From a checkpoint of a small mixture-of-experts model trained on Wikipedia.
Experts: 192 experts in each of 10 layers, 64 ReLU neurons an expert, 4 picks a token, a softmax router, a shared expert of 64 neurons.
Training: a variant of SOAP for the experts, 385M tokens, 5878 steps.
Below are experts of layer 6 (counted from 0) of a mixture-of-experts language model. Rows are named router (the router's row for the expert), down (a neuron's output weights, with its number) and show model dimensions 0-95. Each number is 500 + 40 x the weight over its row's rms, rounded and kept within 0 to 999. Numbers have three digits each.
Before each expert's rows: "raises" lists some tokens whose logits its average output raises strongly, later layers aside. This comes from a sample of Wikipedia text that the model never trained on.

# expert 72
raises: "re", "ed", "r"
router:497465499469448532579436538545459484542548510469513544449464487538493511484462451489505557445496512530459458524463547489556485490551428549535457436496531522510531461433508552427511466545521447466558561475456546463484608508504452464506420535458555551468475512553468520490479455459504510513
down0:554499429496533436517478483512458565548435510490512520588539496477500523483581503513595497551446466496538555527524514491510441486455493541435484516490498473466505486451515460518522475550494480493474500497510477469535475449601514504511511591498480498484496615483417398522466433497480503499
down1:522472511489565453535521554603488503494605529514511526500546427513477480500446505505458465554516518500523494493501458486506492495525531470521543468493511493387544406499498458499480515482471528488542503506445509625553451486484493538485451432544484514503468494492419517512515558530498389495
down2:461514520561541532595511506488556505505496511543432519414518441606488546506527449476480586527496498541482543530483465528504508501499429414500504591457533507534552499478464437568502499504468464506483495468507428416488474465492498515496487431510568515433550501521508498517500471476499426512
down3:499469479470567472421488483491478523434500452548594491525489511503506492463510505551455541488529448517493547557490560423541483533489471563498452522512448496560537499432502515581515555497428561498464412496551574531499483459487542518446500440484546559476462498507575467498492499441490510443
down4:494507465500477501473493449519460482507486491516528504490492546488502510460584509514603448514500484492462569535555502449539443486501622500501508525533470481543530591487521506530466470473521416466419533452510534508427521526547506443555560465444491494494451485466517435519439475515457595529
down5:533509495521523604484521506537482489469508497497527494527441505514521489545518541542486509488398513505500405514512480461462612571526482519520473452473495499502478439482510491564533593505494496531492453472417482548459487560514504504492512478513480432526501493519495365449444468502589534504
down6:518454499524501502483520424553486537492541478433500488499517475492492579465522508475577573544538425521497499498426483542536535547463559429484549440470500491565486462496441499500477500418450494610479495451468486433510501499483499522463479547591544494524440500490480489493574525582497484495
down7:494508451523434502595458485453453555491505516527495449539493518487446492545433499608393463496528576513467482466495530501497541560556474516502524407504481560549500483485520540423477507475482469485539562456491515454538519499495550525497501424464447542536502487492552446579480503500532512480
down8:510491479430514484545505547481528582489516555494509482517484569561548533476512504500491497458532438608509484556500526498493508463481529539432472504558416473574444566469417534519493511444441567513492520511492481496490507433490431435462506504460493552538498496548535453410439482539495504505
down9:482500499541495486539464480494497490575450490540549522459515466462569488556527538529463456399503476516520469548497463499497488447482510529490414531467496475439511521479507510557519496606424515535477483508555519555503462516439453501542501597469480502505450473522605451480466486464606483491
down10:514513503504369505481504486488588439440419537487492499474594479492443487480487497514465497462516534435494505491511528561528496573512498516506554447451488468563527499552532504462492468500500490406527485401503537588551521587493491466500479480495495567538481517520492482557539501539452480484
down11:432485458541483488500512535323502564516435496434482539512484547412492489570497553491497484513498492526476571558489511500505477461538458464482509574485527499506581507473497483434518479533526544496509512523485504507453497394505479503542502521506491508524542493507497483469478516515433578582
down12:552498402504524498481533497507495446528511504503506515503465454532474446497578536596362563507462501504492495441505484531497448522486532525471483525502581482505486576541496500489507447501489497527505494560429396488542553490486496578512429575510450527502496421497478504501487551520492476508
down13:484421485468612494443504490585417549530489483551488470510520493540473494509512450495443584517459524514513485489504425481370563483494518527520468489536519505533465518515499502524542533493487507508502512571528535535488534502466512553462490508468501512511464360518449524481451489537507451560
down14:503613484514485517537483557462508495536486487513497593533522518514450544550522499468498487454585572509546358449485509501522452496529480487404531453489500452537484459518494488499510415439516558481540456497494535528530533526509462502509442469497533535478477537487503400527500496488448482542
down15:505541498467551384470492513436549518484461486488468538529606412438542523488556474508457461451506483535542505481516444483507509503502482562483494535485446506493458505571504502552486460497473439520503517485552519495482481486419537487503468572524518590512602491510518518437560509520494508421
down16:494513455498491487442524497615500453493495512517490562500520533469478506557466502556510509510493458502534453366440510577565449518553434565496464495498482508534565513524506525503527471442483505501457501498414526534477508500429520465491539458475495547537427518459508496515486572538439581475
down17:539517514512493469494444500493474493470531470480531530440518539477501485460510434508536625444550487577497507519545499412515513553441513506532474531489465502463511449469541501615529519459484523500500488560509494477487451533546533477477475477478488538579582448477501549432444445403490516529
down18:503513535555529497479551428456509490494449486458467492486518505498508482477477503478525501518526489506450526491504468565491576501535484603458509461512488534464564505561563477458476466482500564561494536511543496461493500337488487405491518507579529532448497502496505477436441513503501605483
down19:501483544527534501414489479513493489526488513480510502571517507499536595544551464511474549503549511539464484437545435551544457528502410581453517504517411524493528499429470508500493543516502375558460490521538464535536498519509489443475558450511508424513509515478527467461428501534467526457
down20:526506548467476529451561495437504506479577478583489523500501506510525524483526402507447514488433597521529453502509510447436425440495519501509505471461497504507498455550490559475447500489531586540514497574501477545499540464556439478503488500491426524494413495566490519583474480463491506557
down21:513559546483466525464503546531501490483504472504565486406465500501535468494511530548485599457555502443547453486457494443537501459550496465411537505545511498517524463487431500426515459548466535493477449472485517510521502561494527517447562496540553454573495475475544501501532452400526588458
down22:490494499479515489500493497498545486504472540471529542588507470450517499538578535532591520493391591539481507479480484518473486477535460468588487524427504501466494570502527455488540491596534448432484496453541511456511477481504506454482530428489507496395483461451530537480524554553495460462
down23:470532406438573459469499504573563431439534437499514497505471529535499473485422522494503482524598524444528555530463577566480501496500511480539486489503462489538540480546451495468524553470427500530504528552494481439499534473475500584467454566474469514490493541500479472494541499528402533499
down24:496513490513466477527438545530485493571488479502435459513487539513532420501493355487533507504445479459496492496503471612489516504518556512491481484511468588547501551499445530511539489486538492564501487414570532501483491477506541428529502556484464502543451491515480570543430542496517476424
down25:510539595499509497460524504609531506509498511484488449452407488475465505492511585516379494538597505518482496550425472517561471507497509456512482471465515510586484504473490484465534524533550443473527528455465501503495490572476541492435501510498529438533570498501501449554462450483451515490
down26:455483499507510495495511513482582544452423449442451516566515418497518492511519441487507508541492549496490446488496479512488502452538429474540545438475500471511411520551548506438492507535561518511537592518597523560470570468457458494489469505567510503465513596516535464497469517518437472476
down27:527552545488516593568465554484523533567511567502473439436503397495507557476568579508440497478471565515485482478498490475491508466509541496487509519483496415521521507527519490517508481508498478427505503507547482526503504480449463447501472589509508452490542455510514497427476391462545448568
down28:494501484505395459507472543547509503508516511528505490509439444501497505483487459547453532531500461526549535557502580505508448500473596520496614499402539488513451537433506544538474418547533514429507504505462443539571502444502413497456502521501487423506520523514470503532545519495496465530
down29:479529518544409516541480539504538363453512463500464494512501514433499474499540514504510443502562518461509498390463465491492491473506425488536456518528497507545501503610505503482509523457517508499550512452498504496509538559453494396583532473500530521554463518502549479501512478555452574539
down30:490513513541410519520519475491492425514490513550574517517445603468483596459535493467512524474497511506506473473471491546493502382525565535445538436474482519581514516507514556424501533477525465479418504484519490489500472548497459529492509540500553454464388575500481514488506533503500467516
down31:523530490486498528503496498562494524444500518496533465491496530491471500508460597527457554500495503488526507440477458557468532496496394514514426560482445543530506520502452492423550469565470490474491577507509560484502513492503468575460642463489525489540508523469509499486381456503434515493
down32:464454529452536453461486554496460471502481526562566464514473584483546512511493483588536494515540471478485499584523629496515384483490537479497431456413473486463496449521543520542492505447520514440543505530521491500505444478550489491457486509410565529495490512497549468487545514489489514501
down33:436489525498497480541407515501490547558527512505490483509514386496533546543499519527532451481496515519525513520462563544491394530533595357502486545561510505485500496482548570484490497525476507500504474495500486555483497471549432515472447463494524502494495448495467495565528509413499431534
down34:529511455455523451471498515468512520588480554499494481520506448538591512433484504509501585429506545585434509524499508520512480362516503559508489469439510549517529455489466508520468566456504472546504585524519507522486475474511467497479502419500490521421510513474526487488507572550471483428
down35:475468522469539535477519497516501498539475540509549413503504581559461478478500556478562371521527483502486490416508545515506483553543529510473507495539515478521495491484538519474508567508481536409499511458446531491458535438523513547485494428488512495434428581563529518512498468455505396538
down36:533488532482504524474452473517505503529531405513450392501499542480475486504479533503488528551400500549546458467557586491460606475490510419490514539500556500491519475521509501486493574486503481487461554458445536534474528477570554499403483462540501499510474493510498492585504495562466437480
down37:521467512537484502511469489470489477502481493546532511532511505442461513459521482497543506437484417505533475487450510528465522516508477476525549508539533502502551588530527469512512430531552496518449473464651479530572500515511531463541538593499479483451492380467480496474372492470501524500
down38:543502455504551524548482500515504510457507537547498569491489585500529498481515494548562516469498487486491525565457406491508405525501469577459531543532482493496501437484439461542515521462483569502504482594487482451482475436537496441519431507456488491487480529540547512499460503353529537495
down39:496528411517516512508524503491508438494515541395535477500535581478487488537467496517527424521481420581513438513452511555466503529514498508484482507478486472504486574537442458494516507553530525613535513508500517501495543423492501482411616522496476511499428518549440525520446483468501499482
down40:443465577516508457493478505481495531502547531525434517542475502538437511623450418493586486447546528535528549497482512513429495505517471502485478472575543477536493475472501504592452410478531514464495474456533546523481471489526460511496457477490570419511471495484587487504500499568456496499
down41:484525564567496432523507493429430536475483524469466503464424498511469510602538459538414537543503520501482438467568507448475513520544561533511505567488544495525497532452495480441546454547463505504466489475438452505528553491586469488444486470504499487494504452513453481529553577502533464569
down42:528470565632503500490518520462504452550561509477523578510509511522512420492428488472390462521526545555488499510463505439517521507529551428489502465536488510463440511581437504468526524451593530482508499500469490436553494417521537459521444496474538473512495496496487457497501548519473504524
down43:602540551473498500539557511468496495453520518464502453459459512449498567504506503458524501505501494518474505418432420502465531552461537464566431533509431594484421560506511575474495500504504473470515480502468471460574471502507461416467492486532491519509510524529544541596480487536508558466
down44:504442577483549508445435513483469485527497466531498492503480519514534515525467521535526516495501514508515516534500522507480521456456442523483572548576490508487508486563522462535563570520487467489503512541624404521486535510444535447479422503446426407481550420489462439459514518498524465549
down45:441521546435539472486531540486531536563476500505495578495494428505453519481463549454531454500477547433500500454510497512521615477476509530514481532527441509407513488447507533586505492495527498554501496579515473532507448503525502539540480532458510456497486534582512478405499451489446400503
down46:513522499464533461470465509537541455456492523472499433488541503424538446489508460495463487441484448489503422479500501523498505437471496500570474438518442573485518466543528521515508485505492501555477514577435538517451516504474580541538496512532505511531515505545558530524528510523364637487
down47:451529461505507567487496573489447500490471515526508554519528455492529499444488560509496508489452513513449480403582494496443565451496517597447546491550502510574501477453548456606463435499499524492564510558540435533483467507477503480498521525540419486494480480539501502417432496512481510497
down48:509511494546495436502505525502490594509539503518497505477433527603536571457499605506474491535461535478424532497440519429492462510541516502458521490496521393483463496483474517499492441580509445448488496501455469501490578558524491483473484530513523452478611512445496477500500545446524481534
down49:534543501519552527577501466514488547544567467516486510522570502472491516467515503515493560520419506539560462514437499499521432489458524576505475500501458502566435545459500500485435487500506499444451536526506537509446492472479472512580442472478534558459370513482446517403551488511508540468
down50:543489571546481493504491468383477451496482511492493403507459550504470548525483530517565532510577501473514574499506465500468478539428517491593515513475506495502464529553511496496524482448520534513502442416527489485567439518466381505482537538477573471448527528458438520508481523534503529521
down51:519521432456495507483471504545476499503541498493518592490530539552481422518505532449553465580516553566508457499520480489436512454500459591403486493484487511524441509512427562477511453522480529570492509631469516473501558504500536476451518450483471528435489487439475545520520472496509494458
down52:437465475410498444536512472509494571495492551534501449517572526461470516497463478513580511525506561449457468525489484464487476445501446536525461503496506454485554527499514502466429533595447519544550485565538487439491494549556506483458461487512450542516498536430580496509572570433490467526
down53:460436429482484491503563531458431482481545499544503479560495504477542511547498503467535446527456518516496491452542435471564630543506458446446463440458544566535508501452496536495599489527465442549520440486605529543489504526496520500521491523477477531474479515461472479515535487426521506502
down54:474552479541548586443507506501474461504490440562527544510508527475534552476529557497515558484551547499496515477424557460475405571496416543535514493466451473525477493493413417517541538460492483438473418465504462498480498526531552497514605493511450484508529543500450502505506533459475504518
down55:488505493500468550469488428508554494469471475515489528472519518496480491534555483497460490596552411499503510467546561475514402494501505483465445542482474504523557519580481507522497538475575435398535500491473604476516509446506517510459490503585432399501502543527484517502531480460498526554
down56:547526535515482503468472397490491428444520498480506455487441479511491504521478463496555517471491518478528498504503531540414498412503494547565507492551413502515501531626506591539475435448566529591551434499507487435519536475475516546494510500497513517490444488543490489448514489519495563498
down57:502466494550516502484507484459524591566543487435483483502505409491460495552482477533419560432516502546591562480496369501554495501471527515483502491496499544491472456501483461522504522556513535533455537444432495504517440520543500548503533534554515518500507498495441546507510496411434534445
down58:510540483459542499465585439555484462496501490501480488480495522514505507494539470508498516512467521577474561518504493423522390499592497541459548454501562465538476502465531475566487519500473456498374459571527494464600504528472511473472525503517477496467565493528507489461486502553510483392
down59:498470505495504552472522510434499525480452459516515566509475546500463399491455510474499533448453580459517550544565538419501615515499457498517464543487500481500504492496475545495482529595500476503436493516554517515554530593451501464558450465437420499528469438509501543494507531499527455479
down60:496499541514513482550476491505499475512522562513444426478483503411535531480491525476465501521543488512504528487476583489581478545507518452520499553528511486486490511443512538428435597464454480464507431499482439580415502551509532492397508531581513505522488507497510420501492583472546455521
down61:479499507505516584458407505568498516417527523515485508484502575494441527463515477494457463499501503501534473423522503524553564543511488438513472496557567562496527481499491516498452553462505442427502524472463562566417522436533500477494586467545514520523439462480487472453566548445515479525
down62:478462506514503511546533528488487503503551472489467582467498570541488379573497499480523500496495492505523522493517482510510545491524467418438497599480532524558469537488435471392554492549474502551433544576444485509464516442503479488500494416509461503501596501483472536559495460502485504473
down63:450499485455523511515492519510505483546404503476486544493498497603512533491427520477496501533435494526447503525453493527502486457451485491496462480541521495492495496553511464501582530532572556468468411537565437400499560572495451464551543531433504490507553499493491557541468528536406490503

# expert 125
raises: "'", "er", "ist"
router:482476482487439577541424500482433470536532527465539522501502465515520546485493508531560495413469469517470468566531500537526443571485507515564467456538565514479630490470518545429463444520490473488556495442452510490533535472425490527502497568474549552478507485591489522481482479508475491532
down0:521485438491525477512534484507496619530550471429548586512502535478542498543516519497409481491538547505494488515425493552479516491539472494405474436498514513498435497436495502513483592511441504510488504518472635414464503505510441503502506488490461558541480501436511504538487514529518480467
down1:514495500543527479456468474495495556496523464526503586485475544489517478434435494466566496617484510527517565469501539491462492460617502503478475541460433434498466473440559482450526511491501444503542487501528472555451455415545538484495463501533521523506561508523396470509516540499500568496
down2:514554538466582561496478504516477517510500501511540495548541519493508473497519523478435507484459553497428497500501470459517450481499496478447498598386554504597605507496433535480501537495475416466495516542512452568553493481494478471529552485502422512498480474494482483537546441467516412512
down3:502473452531503453493500497586543499466494498561488513514496540497501509437537468496488585509501497436485468406526482562568492568502503485475529501434437508490525499462441499525511470473422565530471577467493489523521475515484477588501515415483473518409558489445557588500500569502512460518
down4:504500492518507464483504480470506452516470565494597481581499494516503502548506504569495500494473513574444503488512499459479499513500506490462504449523600471499471486519414483567494479494507531524498446456377419535591481524503498480499507465410579474542458500441592509495523475498501504571
down5:462476522457484479451538582508546528524545491496519473492513488506430450491538474454490501501529445495532591508531466494510381519512454496565542549544502527540500511492585526470533536496495577507434522448494509495461475427489503489525506560451516473513458543502479499360500540477428503551
down6:496571556492529546400467498500520535408481451539457495449502504468484479540524467469510501563494451516467513479447544476518477539545497489510524522516491520498558489549553565526479543503467499518452446502601504517457494487515553532548513503502447469531432524395500419515513517490574402464
down7:501465498525529505458507496517542514503489458487469449499521496462521480533425460498529519547578514505502502455513550499549494461482509502492501541508477560560429522518434505509490515500506500394457497508419526497517497631513544541540472458498510453462556543510531604459437449425502412557
down8:472528434460541529495474484500460538498426500501457490503479475507405396453489504589567569455498483517554470483477569489501541504549558489553503455514511508455477526534385498488517538507473515489506454531490538515524526486479565565512586551507491464460577478516508467412515496519492505459
down9:466540549506508543411463477542513519439493513523496350468495502500472463598559547525468514468493573444436509510467464598510547522429501489601486503462541497488526494533456483559454469500476498526543489496515498471512490501527528493507501574491486467536480419508519488499428491517517512526
down10:472422474482560503523567491444449447463492522490463490407454528514532534525507468418517526551492417473519481533523535512446435474505478558499536506439499525541456494506561519487493501472524540441494499484542554502477423582499572486506544536615483505473474596458461502534502499498523511508
down11:522511471494402470505503513496483500569457508537539489495475496460488482502568495458462493448450523543484501488473526548484515445561505500429501530483494521548593509427502525612434518534517477480488452575500488483532512476580557472479506446457426415506483528524489502614566505509468500492
down12:521474534514524503479478527515445546440489508525561498520507495553490536477514560525559586484532468505464506516509476439537466519455533462462465509539509478541504571438451506496515534485446463526561461528501563433478400493458489430496526562429526505429575453539554478570489445510444443518
down13:537483586495556544560460504511501508557438474605453462495493488413501508536497477533528466481560503573545523455476528549492517533500503472539499536480519509415507509496531466513509526554499403504469491535517521475577420485444472515495464499515411514408506481487446476527528440513531507437
down14:500476503500508502486501508556495437468502519503465521496449503528452501465419568370486546506507507471514496518530460475518493495519533488477553487484492507594500465558510502522511491466578590505458615486554508455511554541473448481460486514574466449511486574527448501433543443543437489477
down15:444404502502478504478527606486451420417557496560476506491571506502548457521502488500545530506505496519412515491515517495499551553499527506504559511522472457501523452513473584554553487539488495470475487475528505475486555561442529510448473491519539431496601484498449466406478506504483511453
down16:553541516528546446495465491499598466488428516521598487568563497518533544458458429453531495495425535469525519536517524481472473499532514473511477417483504458528499478547488555507523423515541510472562523556489512501480476484570497524511478467432461497507427465500477527541385500552443488514
down17:511522483467514494550540497512530477477469458489487472477486471429531499501536487491581572539466446524460536519445511520452481558485495504536631406495452548520470421501509495556502517513496441444499516486561457520635483491570480467525515544491522459530513447458528527520518479448469489447
down18:498523480466492483442444533497543408560479514488519451439489482513506473443502503481451491464535499441527492492510464497568432497533576614513491579509540575486483477423472427506401500495490455489515471492578515511526463506548495504508476554527475508524501435553536532516541494488563544558
down19:518562493478469501466531502468416509424540497505498511529521529500413407474531418498500560472475500488518402515487608521506523488540495568492434484523498440481510535492595440552473496477516441469524553521513491504512511590527514501501512415514488492551490513483481503529550530476436557498
down20:518546498542437572475464497500419494487431553492463580504566497503491523522450541528454489445459503524468558521473443492481488487468567493466486485498498495490570502551486496484455461510494498519504560466459473528501510446491488533507504545569505339519492599527496532439492559525502481562
down21:419489497506476525448478451522491476511489463458513558573509512445525501494502526518532436536505476506501555514523526495499528468518497528509498564508497497527470533566466548503506506453546497465500545527463468502550501294463500482530445531462503479532397546479525492593472529536472528480
down22:487523444520526536492408509560507512504494529501556539546496450551512522469584432470601493494465474508544515528454561506526545521454493477500465508498524511521518486464590445486532462522439472480558424507476498501362469503551504507501529506416484523517529496517566444432498492458470491509
down23:481501541473521532529505397492606489493521491459447598500522468579482593511490410490521433500503479445452485525508482531546469487497489459481587581486488442491496542502519438497491537476565486508496459463592493497453495506489451526459519492512536499503489523460513493571447514482563450512
down24:478474502380556487516483523496477554485554547398545534490593583407486507495510517479518529497510520502523501500524522478460548548500601526420473506388536489526523527497510506481500496494433417478470521546493503467544517474532502507501520453502561494471459515539467552479488499457490454456
down25:631500536515462494437484505471558402439506450459498504510548482503504482537444501486499478565560530450541495462520506483501424530507485481453505483499495436591453469479495518467561482539504497499494435537421534528508547554586578518466462495489547544461516533500489539467451521479532517462
down26:492502504446528535447460495523508549518541441530532493520482494532458496495484572472495491538570459497512585475500518420476474497449512519545491493515541469477430472397483557497457463498440447509490481505576576544572502540467483512412515522465500542500542516544412529522482484413537559538
down27:521385447503489501531557498576513485498495497494479499495499492550566471572454500562551570500487552505533491532530526469557478490454546497473528464486466488489455481486526506524416551451413500511466572487512559490525503428511452603549467434446497534503490511448523508492483501410517514450
down28:559491544459571500482507448428521474518518568554488553503461479475481520607510468491518490401476503432508500500462493550473544450447478501444522514487429505513506540568523522553588505458576502501525388448445480485464505538451474498475544564509504561493493525501510473494548465474487497518
down29:625481510573456482506559498492500479539421397495447447507468505484494549540537494520460442517512476487496441566472494512433548529469479479532551520465556559544486502444508496470582515500492507494507537452444510440463570462519524489487532539489502615502488465473473485530478452524498469538
down30:472540512536485467551448482479493481443485524522522583513486450514489492516455565501532561488471571532549537495459502403512472494497547489565501449491481552478498510516478525511524459507552532498500487472459471516590353484450501532440481502490540609528496507461462482500461454564458457545
down31:414536506554490532477560478479465521485542441525516453455563453515496562514525425564500464502470415491494536506452557512541540489510502498547527521498468433450505500510506448582483535451561533473534575491437502472531452494479512536491541582486444456470553485516512521422516398506514503515
down32:464570639610389457507470536466548538501434503499468413518412475478472535518540490462511477526502501489492491403441552502471472534509493408509497501515472463507528456489536518505506505520531465546524515466489513510453519502490499536517541553515498504480554566459472464524521498503500513549
down33:493498591498472493512542535506551544457487520495429539478502498555572520497457556500474500496585421523551497441531481500527430466540489534470530520555527441519529498567511487477500507432496479598525547467410518525507489472502442402486501475514506520495548500480498396507425506488447484487
down34:516514552496486456563527556497447493499504468557454564578497507507453484500488489509448484378559514458500503497513495536471518518522501532388522401514463485533504511509481545484484559536487537534572490477517476457482473474559530457417474580596482477477489462507509471573482532500491444486
down35:507484493498521505512507501510493543526530470524545465513458521478574496477479540543490499519490536480446532548512510483415486379588475504528496505556514495470529458482466605547532506500547411495449439592480507541486437527525548460540423455508476537413408510483486494509504481479550513494
down36:444539502558513506506494527481486493486501530506437544499443458508433473504493567509478473509442494516555477409591507474509548466485513412548484496450478583539445599518507551482490491450418483458523505410521442455485526479482542514557505482578510545487469545492462544515547508556518500526
down37:628496501504503421589480461502441505452469458354457451518493484534511467494495600528494503520460460459501414562510468570491555524489516477506504562485525504477521515506498467450521506530527493521501491501504498505488544482549435504539575521553505519556458461467511516464532521501477484451
down38:497474417498496554515514443463525502505556514479475512478500435521564476512479564590561475456525538424488493434526456533500564500543521482481519452440517533440474466566538506452528512510551531558471576515457419510531425516498449465440572500438442526525482485477527549487514511490558497501
down39:573525446502534466428509460489492480502558505476422487435501445530519517479458508444462475507529546482395516522494480511521564505502357558497506555502497523483457498466542465428517513505522584534506511498497469505514530503508486508490491515558621482531472485500546443505484483598519521513
down40:512479475515497465499473499533480526502501514433506546493451503505510505549526500500471501469499579496537482557498361509513504590526526489500500597483419581449498473462579539491426502457492511489476533477526486508469575560510486479504532494557492461464597495519474417513505467534456454427
down41:501507535479445482500441463462496399496478493547522442487507524559488544452527509504492503503440500455473492467498503584493538502489505462495545529591463425551517455532601503510505508541514518438470503403560428503401483535547542480500528490537476516430522517509490481494541563498556503565
down42:529513521481527472512476536499496500521509497546529508540492512468491461611491475491519517490408477439568505504424545512477457482521422504535443477480438470510478475497498490478605472513547518508456467457525506507485624550437435432589577451512544509473446503494537487567492505525500506490
down43:441526496509486579469507572508509545507566499499503449468489540540460591452502528505550461472411528465470463563495433486472487447480563534547522506496427462488542562450505370512465502528494507542494552453506450538520526521547481530526501526507552447512509457539492554477424473497495479459
down44:452477498606506485496504484376513528514475507512489507482450489539504561487499535531584550486478550379496523524540539451465522486453475493508444496499538499500481501520511526631496502519471438509492478534560444479483519502454461529631512493502488497516520475476466529461508444530468459500
down45:510550547474490514465568520608527450540540429508491569498463401524449489474466489470555437407505545549488495561535502455501510474478484509524502442479561495493534514427440544521538502536417511523441519501501578473414531523485519524538490515438474537489495475501563509500510507510458501467
down46:497512526474496542475491423537494622464553438587526524455520432460508557490518577477597461504557470458524479477460478531466468423532510498474477479502504491521485444503499487499503489487513521564471486550547525486523505507585535438465444509425533517455504525501539463528444577489492442483
down47:522514504497458516516485498496482488507494478479502541452487568504501521464514459520486490526486410514436477476551495522434479419478500603456466477605476500474487522544515490528484521487558486509416525591514567528516493487502572454452439466466518504590536613524462510427535491533463487485
down48:514543398461545555576432493446495516449544538531517486533497505461487530496519499521460494457505431486638498500488488536497477410440508412513508497472517504489533496473482527493478495487480456533419493508571567505492450512504550570491543549517510497446495470456592461535514518526525505464
down49:472475457519451520562582490478501509503420480447475549481529466443497482554506554501529550551534467497530506539521543492483508518516493448467510515536508504448513569419484430480612462520495544539560488499505483551517472467474554460496406533501484461523459547493438504492487508420448483603
down50:557500557505480502526521502507519503502459527499499595482440518511475479477505506422455402543423493470455485499552472507507630502475490469514523557503437503505476454522490520456522524504415486492551514486572451499381506507524461505501500555559451474506485577468482498524530550480493530572
down51:514480477493468565456508568524490490535500504491496463491526489495472409485505524505609389467564497492496670522451495536483460501490470541475535599479504508499522507506475434466501497507503467525453475595522523478504480477495521539473468507513578463510518511464516446505424502503521468486
down52:513488497444521547473541498509506516569545501502517558509468515464488496576477458417497489539494422452513524541394474539464502464493494445516457533482490496532441501494442543530565494552446494561432551487523439493502499416511464440507428470547537583528602486533502502545500490545523498491
down53:471519530495477476482570459513501408498432571498446500509455526542552492463498505512465497514532512516428407592462502528459450487480496509529542425439468543496494559368510506529480548488450496518499513498562486485453543530510505496469486453508493568502527500493576533511587502484569506529
down54:448485457481518523518623532488519499516496604477483531527489461467487510500419479481504480553479524469525506389529550495537487445482557492576451508490479539438491510487512402506531511472514550513456463478419510518489543514507576498460548495509531498499524471494508513484464617429488529467
down55:503469529570459479573570511538480512560492491468530499504516483498495517509527485461498494492530496513537510428638542459484509529436488536514418565498512500511569494537488509479509519487524494510466405481506473446454482443441527477488494530514481493402499413505621462442517520499525468540
down56:467551506429549481437557524532542501512476541477485472487502521423505508509449481490466444460481492532492542530467521532512487660453507521500505463510486462532562556587478522461439482555494559423533437543539508517546514499453487438472516544492477550535456509482479495466526520513423501443
down57:572427500506472510458502533453508484504519471464459507554508481528511460465599511576455518495530551484461515409516434482574515546467443507539535476507652507492510506537481447480388471503523514492515488500484505528510463512518492570485490508497538434495469527465513459453530582483503510471
down58:429443426566501419512557532494598532514508539485513496482512520489465502459476501619508577498480488535493501500483462515500525506501490493483563515508484607415507525498488550435474492506415435511503461506519465483503496485508499554496539453495506523490493543534546473457465541567481392471
down59:554485525445512506532475537520493542506539513498457465438488517436512466475514426420531531474527517515542498498527581483496473434603526489497467471525539494449433483470519426525484470462502532584510498432471493511414503615516498524544573492509551426512554516499511525434541486510497508458
down60:537507391481499480463470480493493466483477492538519534562559431449506571481529488516460536458534497454507538508520471505498431572524486490587534506529503470464443522513471520500507490506455463487523502525514516496472469349466489571543494456509479526550526519520596421516473541501499595494
down61:535497469549502539502466496487441529446498544533571501500433526527490469455508511507459475486489518542473582494541468496525508497501492501506548504489582503511468533495480535437494466467522488425508475502460553535473485440487437492517466517514517531436397363603487547504541502598526559496
down62:506497495468493459458466487429525531487473467481521485515498509539525450513497518583472524447523538602539476521500532532563401525481560498489500490557502496462460598495442482489620489502472504489494538511351491535546508507463501475576484500523492453512470515475493523487416472512546494495
down63:500488463538548560510356440551538463428501568486504565507456503439515442459519516511530497489491502545482511501472531479556481509498550565515558471512485529530541490514516467433501528479518562517552487478416456450555463483519540541385436439469555480495503517490535497509496480503547495502